Weights of a small mixture-of-experts language model, trained from scratch on English Wikipedia.
Size: 8 layers, width 128, vocabulary 5944, 13.3M parameters.
Training: a variant of Muon for the experts, 619M tokens, 4720 steps.
Below are experts of layer 3 (counted from 0) of a mixture-of-experts language model. Rows are named router (the router's row for the expert), gate (a neuron's input weights, with its number), up (a neuron's input weights, with its number) and show model dimensions 64-95. Each number is 128 + 32 x the weight over its row's rms, rounded and kept within 0 to 255. Numbers have three digits each.
After each expert's rows: "comes after" lists some tokens at least twice as common just before its tokens as in all text. This comes from a sample of Wikipedia text that the model never trained on. Tokens count by the router's weight.

# expert 127
router:148111093132112127131162172117146106133142126116132129118118118119127133069127104127083129124135
gate0:131182136114169132110115116135107124118111135132122175172121105120152099109064119181115146151102
up0:126126148147123102097124122110139047116075206088129128158154139155171088170117147138183103148099
gate1:163105147116104232166124131063135152107129155131120146078088147126149099190133099123118119105098
up1:130096158133149126114157153060180111147124126102060143121147120123120117152135154145126118163175
gate2:111129100135150098108103178100095097128127139142072104116119107158119169174131112178126133159036
up2:194139064128145127140159119140097101180127135141121141184122172181183089136135117093114174153083
gate3:113137111118094105202162104108100084113121117158159080176138159088229132139161171155093143144098
up3:173161145184104078150133100092104104114133102108111118151115178157159132129126212182152103125132
gate4:117154095187125087114099193165137103150081137120126155157147112082134185186158119140150112096099
up4:125089069152138084135104094173117130162143127083145139049069183133184107119148157154169134105135
gate5:134130105103137191102159144126158081172120179159121157141110137110114096176152158125107131144120
up5:073168135169103105172137112196120101108149093098124172129104105132156104027095148162191130148182
gate6:112129119138115146164204144192132191148148084106126130096116137117166176162119133143105091093165
up6:078147141123090151161103159186141098135091155096152140199049083125171097135128111125115071103141
gate7:100121106128158130145138136111136156196112141109116116096113162163095099096145160101105066086125
up7:097150160107121131103153116149096155047149125105113134157167131122165113108093138148201162158136
gate8:167125110140135112151124126112131069126174108139146094127162130177140127121099115108093159147113
up8:126094165126094153125129151116127102175077142170137078114058061134117149130083129083083127133117
gate9:130122164125129148103073168137156143087144147107131112155137094102113116116118097104144048136159
up9:167108156132092173115106104098119127106132140192141146112148093104079134148156165074125118095153
gate10:113152089155136153119169169139150100120061175048157159157047111122139127131131117142092108103129
up10:124163176075209126179111148107118145066118157153135095177163140117103190171118151131139124105186
gate11:121081143159056077148136132079122163091118120149144136150163126091114141027098138153107129183111
up11:120105153128148092086135150120174106113091119080116160138118185177067146166188131124133139100082
gate12:066151128160105157154166166161127090152154108089148108148049118128085102152136116146114103139093
up12:105163129106131075165102056164114183114143165106132062173160183149100144116137109078134130123112
gate13:114147115129161121122156166229123137150149119075081128154158122112119144115102116135125129129054
up13:122105111101092131180159142125139139116151152121127121075143128139109073107147134182135127120190
comes after: " the", " of", ",", ":", "-", " and"

# expert 60
router:121171113208101153127123129085093120153072159130140123067117122144153177124095144153116161080098
gate0:152205184139073174111077154094123114127118135107104097127125113149203065125117117145113166118137
up0:138189097126137169138127170075130166133134075156134162094150122135121140137134180149132099141146
gate1:139143102115130157149159139118111134191123183142091167124173069132115150145111044101122158107121
up1:170122157200118123184181140190060140164131121138084194055107145153155138122104146143164154065127
gate2:144141120165110177165062118125143121104050140217095151129093118107174159151140128106110151117112
up2:127094124132161027149108106137101100124144140072126129149111066168063069171136117154117145078168
gate3:113132171195133117112088124123169094114142104128159173124149137092145146143090135137157104170135
up3:176181127155076167169085091133113085166141184094076132185153129164115173149126169149135166148144
gate4:095139064171138122116176117116120114136107133126109095137136204176095141119099129168141089064168
up4:134162146093184144172120122135072091111103101151123066185159127130131145106097143172177150122155
gate5:086148111110134204159131119133114135146111092150188126064143102181112109099155148126136154123166
up5:069176164102176100151125203084110133148119076133164137061137136184093094159161105110093182115169
gate6:092138138155120096182110176083149204128067154122063133170162073134123157105099128148167140135104
up6:172138146133149078176176154086123145111144116138073138114097129095087192182143121141112132136141
gate7:146135124091201158101104072127054130138078170133108149113094178127111178163157123134057089084125
up7:144094097145153167122062063140065133112090154123150166138077137127101165122126113128070093123147
gate8:112170099152122104119151116063103122117120151141190153152139067096132146077156124179089149170156
up8:123080131078182147127102113157118104135121105104087117148140161158142107173121123063103120062059
gate9:128162109129158135128093163121143088089123204134103152121127110010118090108138193114112119115136
up9:154078077102090174163146136155101123141127178113152109098138116069164154129138110062127213126147
gate10:178140133113121160140088158111119091105096134174080129122136108160125089106096146151119113075079
up10:201136184070100196202107156106100086076088137196112084125131079120083094134152101162137109104154
gate11:119132195149146112116072139071078175136072137145121150101145093099190136104153107176118123137135
up11:096127141123085097110140119154192138102146121083121149106127172137078110107096151086150136106183
gate12:054149135083140187113075109144112113136144133127108173091163104091170112131178141147085109101105
up12:045154166091124132112122147098099144165175174070086111101195140146115082119190128130099091147135
gate13:131202142129096107138091170096106152075107081105127169018080167143120110120123131197076138112145
up13:095183159133079128160074147093116079112108092057139148029123155132103101071139128182120117096128
comes after: " ", ".", "–", "°", " (", "′"

# expert 66
router:092100086112091110151115131113134131121089147092144139128131136153156155095154142134148113089126
gate0:078114112147167149170156114143174105099153136109161121091178161159089141104075099132141092085134
up0:089129126177099131118148116125148090168121149108130165126155108133149102113107063061124147122115
gate1:183126149162195106129147180098116153117120152166076126156145153169119114153159073169128078139162
up1:148154104161148112153122132186133120145113165182171137102163171166099073084117086126128115132124
gate2:112074137123156160129113088159152104106077166155156175088118135155128110154092163121171129177108
up2:154087154089126087132117107151088064072097107180160129086084145179074130078144153163160082108189
gate3:197035167102116091126168114145152101082060208161147147104161163125176113095151147113144084121109
up3:079086145145125156075160152179131082187127142124108054145116130141148057115118144097137143158162
gate4:177096127050088130167121122114094198116114171118092136106136147132178097123121194108169095157109
up4:108150115183142169116111201131118097086143141087117074173118138134153144153139146157126104114117
gate5:137206090144089142132093156120063141125076131086099101171152124172142152155144118138098175142104
up5:138169113179143084131101150178094114147108113074150138075135129145169104156086141135158086168095
gate6:061166155147140146143125128106154182142147143154078101160146113164096157145148148119130108098101
up6:147162119102138135068140148090150143159135184130139123168157122125139151145146082157115150067090
gate7:102131091171144156135112142171101122096064183079125077108120137127113102093129110117139099114099
up7:132119082116100170148127156092140091137141151163140142116165175114126148089221142113145123108134
gate8:122139098119152168114128096124147151148149196101137107113165175102129184060128123104156104122131
up8:112176077137127110129144086169117122121086175144137089110101096089137161136140150117077063185131
gate9:174096138075174120129116059118150126148099123116084120137139143121051091118116077159180086090127
up9:111118141104122142137081111151220156154190119139094168125148143080131130134100060091135108047116
gate10:084118135104073119055171082157141127107142180156164169144173101144184094111147130140177110116080
up10:109139138151095137166187096112146117111134163147192159093147206142070110096126158129113129147114
gate11:101096063140099143102099122124115116119143154193074159067145123086082137142113095125154150085094
up11:170194087126133116069147129140099099088197100141126063087145130143113120144089146150074144141160
gate12:102088108150172144149095131117114153130122175179109131105128131163152152145146145191140119131114
up12:147089136156136144151157092112047184129144133146181091146120107167100117140136099098143086148099
gate13:171117037144103105148102130128101205095104137096140139144152142131146094087080073119141055104101
up13:199130185105182115102129096153110128100153167148139121152079111107223117067151121103161163161063
comes after: " the", "-", " of", ":", " in", " and"

# expert 56
router:108159134123147098133130169139124135163115125104142097145185159144178130118063163136147131111104
gate0:107137183088118130136115144088135055151130107121128091145178130152120168126116104173133139137126
up0:132079143183082150126175146170164147152063099102182089078141140138103126125076150142129158096075
gate1:117170085127150123125151105103109169123104086145135181116107155046150127096125125115154157162167
up1:110116054111151097137132136127138082167181120122131139090126136099158104163102028079148171118123
gate2:119165070130155113134145151141073091187101131059199115145139139139197164117094118138158147140126
up2:193095104125159124159202133129142176147167116117147170129090122075110104120170097134121146128098
gate3:104141142059143120094173115130149073168094173137148159107171153081146193087127059119107132124121
up3:156120104105098101181061152122101082105148182106174159117068165115178157143113142104152057176079
gate4:143161136153128150159080116082179134078123146152119089102130183152139152096094141109123139042146
up4:151159102148127139113168138103173141152085079143154125120087149082137103155073182121124214117118
gate5:070124174109197154165074157153055137062122144104108103124077172156099193114090147150094125093110
up5:234126121169119094084119120216157083116075157150148187162075141104171098192117093143064114194149
gate6:121152134099140121139107184178157145097128128129162069087216179191094133140117153106144106144089
up6:175142128126131148127102106102124083127148106131141193157075100067176121141141095151139098144195
gate7:143134143170132103203087136157157099205117144108148128113119160114159203115114139153143150108163
up7:138127200157106120113117202090150138129097107190143135127124114146081115119181172163124090160133
gate8:119175129118132084090093136126104119122131144107115141118124114157175151107098150160153127138126
up8:151062157160163201186049138105116103098137087116136118141142116143128132151137108125120132076055
gate9:117173139100082068158128118132142084172133132083070158111112158087155146127121136167133150127087
up9:097093153182145167101145133163135090146180125171132162142143137129147089154166078129076120143164
gate10:143153143113126128095147066113047120076070133077189092117119159088156163156153167143135100140153
up10:113086156194122097165118143132118049120167140179093158136113102123095172166095039153073160105108
gate11:133138189140187135111115156107078086152165225139096143125107082146132207147154117129140106127165
up11:122155152135158088164106142144162078089099137178097043189192177167127189126128078105115140135133
gate12:162191103159140163149112132121106125119093074131103165214161137196108078101100151105122174083126
up12:091111105076167122099145131086080130096101117143109101136128151110145122186202107109096142138114
gate13:200139197120184151140113154157120137151110120183139090071142191121159152109127173120170138104126
up13:117132152125106111061138149151152146123152148153100162114150129126080167135093141123119150121112
comes after: " |", "|", ";", " /", ":", " on"

# expert 32
router:126172137146104122177122112070084118128155193103077128073175121111164150135128147146134163097135
gate0:096146110176143113116111083113092117090169121149116174081185163141184116081076081092127153153172
up0:132079140118119079113165110126056143127131142157102159104104129164120097116105106100126095086106
gate1:163121130130133098119130147099113112071132114193120118148168141100109174138104100096081148121125
up1:148042166099111131125157133200171149134071124136166166101075089154158103141147099118175155091135
gate2:136156103138124089120143093100111166159093191132090202168136148123114160153151192207063114126115
up2:130107120211130121112165156088142082143169166084074155158132135119152144147104061123120132159107
gate3:136122139168072131166106066157136111155112168073113103125169140100176142185126151146141130113122
up3:049149173046131138120191149173174150131188130163095135134153130178106105146098135109096143134129
gate4:109151108110179102170161173096111097134111108122092135065207177124094125194171099096077148104223
up4:150152130118091205074120069127170135119130112132111034141130098111124166172160125203098130143150
gate5:096114140088110123130135148083085107101135153164129076093194106113178149115126135163151130139159
up5:127161100126113060181067181071134183112183133117151060138074112083104151188185108156111108121185
gate6:074088114101064150159138101142141103181157160176144117131096095133105083145093150136097141089106
up6:128132105156123181109139118159165146130158092085167167133116155054150156100120037162097067187111
gate7:111166073211140085117131129136116116167196144093119104135115099083185171157159156141200112114125
up7:162164103031165109125126086078080131083141115183116138132163120224148114158076175081154118118147
gate8:065195192153127131127153117106082145074092137121166134130161132155182121097133150088124105145123
up8:156123174163100106127135128146117071163172156060150190108083122124162101131089123089151138141176
gate9:096140118131137120160151117152071079178181152110104122146149143122133151119127102215120168069145
up9:107095143159114085124150085136127097151118148124130131155108171113069114157156084146124064066158
gate10:120113128168108132152109092149132151090103116052138074101127180088144141108133118167113122127108
up10:060155075150121128136105109137112084167143108155155177166087133096181107061135119082141118136106
gate11:138127106146156146120110082183119110089125164109155116124118163093105143098106142089115144075166
up11:143143106102183110083108112163105139129125166116121144195093155044113165053131142128129138192132
gate12:109141146108075194091138127126075114149138151108127130136087130107121113125125101137145094168160
up12:149095114200115150132079171150148112130125135115187149145082065152136122078101143134141086110120
gate13:158124111146187160195131135100096112096147150157150118142144149173175142144168141159113114108108
up13:140141165093120159134085129169129130095171125119064083064131118179118143144067113147117120090189
comes after: "-", " |", ":", ".", " of", " and"

# expert 67
router:138129123195159152117157152120066145151116128141131158104144107119107160125119096186164106117148
gate0:154130126195111255166127202078134102150197169112161153155110125128127133067033137136117105051160
up0:128188120092147138125129111124111128152116094151109204124165073127138133148170114129180095120072
gate1:181126111136160146090170147156106153187103102149133119104129092097126154177135097114172104153153
up1:150216102075174155147097090146147114135136165099123117159138179175103129167121159112076068149144
gate2:102122087075145084112139122118119115143080128140108139106164167119121160130104141148125171187073
up2:110142144066091147157127141131167158111110103111182195164135189157087137100138127090157157100091
gate3:184107172180160137104124125154107138164096130125148161126153113122134152147148174104140084083113
up3:142166104143179112138103161130096127140159127129097099146071107094129180125143142160136114168089
gate4:181146119165117185106090175077085125141128183156103168136131143141115145039140107163138155127084
up4:132100121126197192171136100099111069079139139132114170075111104151168114082193124136132181158088
gate5:150129107144108098105116193167114144096099119143142076132099135170136161109058159144128141091148
up5:132142082159176180110112109154081150172159081140148171111136126178154162174137137129122131086132
gate6:139148096143157084217156112198141105174120132061151121108117079108133094147132091135125137133162
up6:086137168137118109123129148056197075164152152114134161091139082078135055092140173111116144149090
gate7:132131130142085150147183155138060099135076117108141125070080110118154140129150150149183096106163
up7:157171120099149128167076122178078139044114140095128174137069175188102165086121059124125131114147
gate8:086195102186127138133137119108111143189113155102124134120186128126146095132086127165094193125133
up8:162122122050109124201106092143128096151137127075086162065165080158209099134162152130129150135173
gate9:121110121165166178143142117097056145175118128113170073142147119146157144058156121087158160149098
up9:132161068131161147101147175143086173151081158119132082173111086115121107107100137186170103155121
gate10:139150119120139127149136164112096124150088122118153102133123128162121156120107114100153125123163
up10:116138123074135130220128130131133091132128079138110139062145139093121122128142164105139103180152
gate11:139119213121132103122142170153148050120134139117160153109137086120129140094113116128142140183175
up11:137142196151127121116079146148113120201108085133138119108123074116147142184136092189110122044116
gate12:098081144116163162193165159124104118087133119103156125125068075135112140157124154049098149163207
up12:117155138148182124102132127185155111155101181144090165107071087199174155112134163062135162133142
gate13:120160109164109137128088159137087169159174175100097079147123106163173100144088168200133135088157
up13:151179075116158143121069115119168148137161110104109184145149098132142097113135082083161205080097
comes after: ",", ".", " that", " where", " However", " when"

# expert 9
router:097175116174100155147153119102066151128084142104141118092128112137176152110099143129167126063122
gate0:136154104161115124082122116130078168129118145140110151145128150130117142134123171182116154111151
up0:137120140175105100101132169102115104119103119085098171176123137144059118129172177120128179151127
gate1:087112143129082150158148109126099113133141219090101143157159104092154143140172157093111120089109
up1:116132120149081167190132164087118140142193156079108092128118117081151123190137152077190129146174
gate2:140167117152159123148128140141113167160069129100115111163105156129139160123038188123156143142093
up2:122116124090109062105140114121152087165183096167158169105144116138111116114161126127162123107115
gate3:201098105153088139131124123195121089107144126103109139144078092144107137134149179154099110164151
up3:071094120130132114165165132079097142215132128122116093106136066128119152142163135112114133049124
gate4:189087160164107111103082106195123112147072110146150147175129153146166123155119148144092141160100
up4:139151133117077142140107066109079084138095134099156052097150128138122139165131147145163183097140
gate5:144127119120119175161163159143154210099141136115055113081139105144140140143139119190096152117102
up5:084101163107113143096153165145107178119130088117150096057167150147090115167158137109142195093131
gate6:163107104138156159145096155122095202115212099074109164134174121155132097128071117090149090067120
up6:125119125094134153095122109144102145076151145152099081134134126162178108087103135116174098128118
gate7:139185141118185080158198143135145127142128124140151113146181184105146089168127150137185089221110
up7:113155147103097149209092153177143111163151130119061094052101150120117128096100185142146132083094
gate8:138167196163102154103130108157102112115134108123136121124125186101119115141120188051161140100114
up8:145127096150163096136110150114170137095100136141128122145051141173180137128047099154143108138190
gate9:071113075163121141109143124087131115086091117136153163168129154140229134159109101128133097062103
up9:168108170106113110101128047132128102132165139135110112108147080098083143103182125133132140174111
gate10:083162103148085151121181085078108070129101066113195136155158024106181122146118144131118166122139
up10:158215121147160132177141159110091100093119092137196139123141088100208088182137106149122155166182
gate11:137107133139086120181118127076121091113109136121101132108185118153116140133161137181194113074162
up11:123088106118105184197142126098083123122175123106105036116155111150122130137106115164128130116149
gate12:119147122131109106113155136091147135132147114078126154136133136124103119065125110147169120108155
up12:160135157069140115162132124135083131195098122077094111141107135114112148109128160182121101106104
gate13:128092144135132111152136112150085114164062130144163141117120132141167178114088095125131091090135
up13:170128124150131160116084146129164103080125159141102129170109097174146117084148193143119103209107
comes after: " ", ".", " (", "–", "°", "′"

# expert 120
router:118162127199141155106115155086100154121104146120113162143133107098108145112103109123121143127121
gate0:093115149126144109120069185128124103092168153112114136126123192094146152096085164137158148065180
up0:114101160140092151123129173102134120142095164100087082135101143103087104091106151176142087160101
gate1:079110109139167147099171173112098133091179088173131113100127136135092143133102121176069129093187
up1:098150091177158165149163126181127166081187115116147131122119097130111102125121079150118095127141
gate2:143140103192137088109097140092132130117127114104116143135093123101183185151140126134153126115172
up2:154172162150105119115160161160121143123134181129119135126132041109067101091185180166114135146078
gate3:144087168122116108134138092042135131106078174107121091101096153098112152145123166141127162109136
up3:169135142151146097146183131114130182051092124190124120113078096139098168171135169129121132107109
gate4:094168145120069081108198141133086134168110128102159165030123126085079099142091106125171100156135
up4:086118124130113166117137146158129087128176134108134133119100081087092047144073114106106070145142
gate5:164115159110078134099140138071136120108107160084128115156102158118140152080120145082151115182118
up5:120100111203111178104223133151151149084133145109083130117116141139116172125104078125151100121122
gate6:129135132156192125183095142155138096138137146078182147159122112142164112116148080131147139113134
up6:205123125073103091108109133093102103122104088138162112105106160084136131159139172116141130139146
gate7:114071165137126148118099131129098120182143109114164110143146086107173095127175134169102141088145
up7:143182087090138117129166123193119109139162135143159098191156090062094110124189157116137084128126
gate8:158161119126167129059127131144104157144130123149142124119122101134117152082157156143132189103108
up8:107144137102120174208174122099160130118107136150168056164137113149164093148161082132122087164099
gate9:125121064145127113122192149144145178150089141040105066104153093171114135138079091128097124129161
up9:126110133117071074094065183129123102077147141123132109079110158168148124161117185105118073090136
gate10:096125135187101121101140151077142106201099156082109148072123145148129122151105124107076162134059
up10:105146144119148117099101154131166155129107144092105128162129148125125120068100131129154084202107
gate11:136141146084130127152140117081154133101121163133084094070165119145105139142174132138000104119142
up11:136141126193133117153111133076126108111130138145199106200171120124117111083109102158061113165167
gate12:147114167136125103142151123108099115126079131126062118107141148147145161109113117139107086173100
up12:169158159099124114164159131136141129196140094114097089137114171118129229100151074136164114087133
gate13:095129112162176102100115124133106140153102164132096100106072094120186109142100165173106154120107
up13:120103098153153086120107168164153051147152151130157146185161143095152121165155128155176104133098
comes after: " the", " a", " and", " to", " of", " was"

# expert 37
router:136149153156161120115139103096071138118127113121171123100119196154097105098102176150151135130116
gate0:098169103121154126107151184065082150086157109132132152071137144135139134154156162119135127084093
up0:080150179132071137124161175125100157110109087156132193105209086118076099154156173109164144052095
gate1:169146170113126079101204094076123138137126158093117142060069162131167102108135108088087167099158
up1:121066135108088203107127140093145072130164166152172159104133147131121105112094145102131131112098
gate2:099110164116133145125155130093104145065094129170111097124121154135159148098107155177133147128141
up2:119204110128081114154126134149135105143096169122107133118112168149108151118128128105173100124121
gate3:096126124166123130120154116101121163151143103091114114090073153174119150077139120106162090094173
up3:120125076088150155159129131093144086105129197088157100146212097091159125134157089127110150187141
gate4:110072110140109100096102123170132103095086143121154128134131163183055114090085165121143104109130
up4:058159134124121116143183110107140111161109123150151154135133068103166120181164126144127144131155
gate5:112135149203140168142123112094084130118098124152114159103069185134130103131176159174150087143144
up5:100156107122111143155111123112115116160124159142192055163151111170073126117148159117172150156167
gate6:176120112177157202040157077120165145152113135065141089145130155137104122156107182137138168167084
up6:132158102096197144093118159122097133158132087161128102174122203105092153086152124126180146128130
gate7:149174148158135202133136110169102141123092096119107111099099134157176175166098069178148121131083
up7:157109149104106149094154148132177147123069156166136138137112190128116104152178160136124110098107
gate8:154156187118142156124138143106169128077084181147103149097136143127104147131133118126112113085129
up8:100116149146128074094092137158124093106118101189115153147148130136085074096157149100163074143096
gate9:145140122167124121133104087068128126129073194143086162144176150139109172114120163142175129101113
up9:115132083156160151158117098146131131122082166173144113167205104108138153119085082090135124133108
gate10:121150106085153129135137165099132171132137096114138108162157125107107083117187179157121167144132
up10:155161100108128102116126112159119144167176049165132153110125119167163091133134110134111105134158
gate11:161145156154146111122119075080144077135113177116114124143170140163149156171065124170076179075199
up11:169147086157086132122187170146124177082136093164178174147070109119156102105151118150182108159096
gate12:059106180182170118118131119103138098152156177124150120091116149073165163107113058168127135139172
up12:148141199118109121075122220157117137152132084115120153114101184147135151179124175132099142112124
gate13:120096168103099081100112137044124160152083119169134101125179146155103165103134114151154140068127
up13:121072155134085096105160120083139108108076133111164123091104165094148169091187119084151141100090
comes after: "1", " |", "2", "3", "6", "0"

# expert 27
router:077168145166150110097152110114119116152069120102130102135164163131147112125071138168125177074145
gate0:101152139076152133078120191098187117144129133149127143156149126104107129122094107123122171094130
up0:178138112128142091120161084123136099106119114161075188153094110176129117122093088165073171126147
gate1:126135103153122148070162116060136148078102130115157176085100114067132138061109191109169158133147
up1:172154109112181100126136166125076131158169157123159103119160125117189184145137113156119118195094
gate2:165128094143162151106104096114145128111131151146091146124117140143127107197138107131089081020151
up2:145104077159136179135104143092085160133131110122117206159144110101099165126150102107152148139140
gate3:066137157215129096157136183120092086052146149104148114123131099135122130119193060091114134154142
up3:152157099146123108120125100106117177164090070123088128138091156130102110115107119133160167154114
gate4:123105125138055122164139118151138110103098120156168116156143145088130144123057118168131087108145
up4:081135073153168142136151136147183173118135131065091118111133124132076170105188139151109100147171
gate5:088081126193176114120124124090177099177137115140068107098137091170130126143077143172139118045172
up5:151117097093075134144138134119098144112140111166179110151143095135132095154148083167141059134118
gate6:121117101153125117161170116070080147129095142154118118150139150155130114148175127152108130156119
up6:146159092204136110161149100095146124128098079100122123172173159150177116119120153180167102140097
gate7:111125140129095165066135158078158163112104081104061174119102112158137120084048122125159175106157
up7:070101143159125143086126167107125133098137145104052155137116105138068122122079130125129139085192
gate8:068099112136150160126181095123072120137159164131125167142120182170043100075093089135162102115074
up8:121170195068120106094121141117103101120073099126176045134184123211128149162137171175108124109112
gate9:113095147152142121137141109151139112092113119151124132122093182126167141116132139151120126067147
up9:128081086073077055178112158109121060168145110128187178161093093161157133101121179136161111105082
gate10:136144176109092183140099162184105123111095057122059095117133128156139108087197207147128124114167
up10:117076092113098107105159170143145135159196134109121143135162108157138107147175143093229170070121
gate11:081154158123130140130168096099184125158169119145122110108119130194147169132101111128085174104088
up11:105133105111109082081121151137139118114147099067154151149155113150134124105142123126159123158162
gate12:167073143203115175161090131121116110066127099152156098119127092117150100102136093180161087155184
up12:080124157093127101121117125157109112056124155148094116147135143137066146129168122165149078157168
gate13:158127160092128120036108156143073116101185114162096111084145157074090170127085152138097151123170
up13:127143146156109108023078143135124086083118097161089096149131143081061178118130141133078161115149
comes after: " |", ";", ",", ":", " August", " September"

# expert 102
router:136103159213103123181113163124068157116164180118097104104140129121155142085094112129165150083112
gate0:170109100224056132084168110149152133060076187118131101076146119169149149089133134146133145127088
up0:112056143170088112153131107132152074103091181128141127144142175177172096112151170111118102148083
gate1:184108160143117204159083100089146064106133159149130170138140119164161109100137072177138135106145
up1:173103118137097121178148153086134100127136072140119088132141126094098098041105079148165076183115
gate2:088110124131114102169115173112125174134154133119114136167146103124204100113149144101149184104122
up2:079135094079132151080118115063193139114144157096104122132090186160121125184114097134122099137112
gate3:122133085171112115155127158177128173141194216146111096132088173118167128176111068066124136079127
up3:163157101115122140165142206221064082102140170134118117121148129132106132207125119136179116096120
gate4:137157123079102171163088124136099118072217137129115155148180124174156140139101107142129156050153
up4:094131107114096159125066122105111083098165132104138116165103134142170109204099132170124169092122
gate5:083147100202130163143153175128116144148122161121088143154097143137134146181142174168159135159135
up5:107088134072161137154102108125141128109130126095178115116142102146123127105143102103087134140117
gate6:157122108080056110128120148114134137150155164074159116138110089108155111084079147178155168128150
up6:132112159090152150054094144134095167113105118170158174126072127104068103126205108102164122110148
gate7:114079185127079070120117117113132153111137130165110158101117176120125138036097097105169157065175
up7:167105127139123121055146127083168144073143151105136151062080173090113148150105165106129071135151
gate8:111121101168076160083143170118122139067074165111151122164147186125063124145141115114184194146091
up8:175069163148187125040109163138091089119130107143123111127109202144105165130140149103118135124075
gate9:147105142150132120141122209139173144107162146068121116125143106143119133084089116142138137123144
up9:140129155180095104132136168160079145115187104186151142145114151114098120120229157160118115127108
gate10:149131085130140172111094101126173149124162106062085149128088056149128151166122114119128176127175
up10:101093139153128134109177131116127204105156100118138109191122153134071151136105078135133185125110
gate11:115110165143132125222118138180160178161173145142104151154158154117055069127145140094107128126126
up11:154129116119060107126096116112148089104110113115138140096135095121139148158108121161163143124131
gate12:078149182161110063147147155095124126071133122127107150123120120070165168123151141107122137124107
up12:141150126024131094156087091122172136168157155145097173110148068124071094163101141149153149150122
gate13:106131077128117061108204195096056092174153147146094109128116140119146126059089136105173094111123
up13:076084115133102128146088143126082145131105101125135061122188095133154155099149128133117167069152
comes after: ".", ",", " It", " it", " he", " He"

# expert 89
router:133102143236127126160120169156074118125156124125078120122151143105126199114084139133106111072072
gate0:117113158187105141100137184136064171110122123168124157143137123151107097128173102136114153200133
up0:114176151152109185123104160093101093145092110163179095144104154126102087101077120138156103135148
gate1:167101164129106114105114103063122193157124176107137091112092135142148148124081140173146113127128
up1:143071120085160114168088153227122083118138126119121127090104112131124101145122159128121174116187
gate2:139146166138104135080180157137124107154157188132084158132144101143137137145132107055125070109095
up2:133111161133172129129132120129136092130090129093166162129149104105133169103136100113152112103178
gate3:134181116161109165165091153158114107144174184089110091132197139124097176114100054129103093118189
up3:153150076128127089093145131159066189097120171132143130126116126057170118124137151170161084144115
gate4:124122125211137101138210202194096115140171115130089094124150110128161173114120119161126094128124
up4:133185088139151169166159099119116140093121106102159140172122071093108141147040131138124124106212
gate5:145094117191126152088124132144159141128192123160106141064156093094111169108106135175136148128111
up5:154132147051096088125121159138103132114128126128099132211139133143118101128166166109198126158159
gate6:138081115167218098176155154128143127134133128050096100182139084107138115113143168125080101128116
up6:131141081179075144127160070126136065082196121181163070113132135130180089145127075177085113098158
gate7:151133158192098207105118147164080150129152165142115146130173108113097136170135136100130114153163
up7:103114079170115106147168135196094105148175072153107092190140147086125136139140131128089170098116
gate8:128128179162126152103156110123075137132135145096035095118117152149103182171058132144146095121072
up8:140189133110110118166094125112130106124129100096126161154161079165195096134168164111114114088190
gate9:112169159208071135158157198096118118139187128117080090070135132086105135124096113157121095170104
up9:140194143123115166157106169138048103126189130122093121111122153162147117165137093146175100099188
gate10:104101153137074130168189137141153124182182146127129120090161095085126160101103091156132050159128
up10:143142131094136175145111149083154138166097151090143132098166139111161142159034099115104170141110
gate11:171102134184197164101123161107151111163145134100090128083162127111098194138048129123134118093105
up11:093177154079143112089099064104076152135108147067166145125179143135100131118083099108108126110178
gate12:155186072193085124106126116140112135097175097165085113105160106094090192124106094135115124129083
up12:116059218066107097112088070097120109177093192131125155132095150097159118132097102105121099107121
gate13:138147153161127100125165195122101091127171144196078082124206097160170124113112105061149089148059
up13:134204030134108112139102132117144120046117118150180121061098127092139124105149142137126094154193
comes after: ",", " that", " which", " and", " It", " it"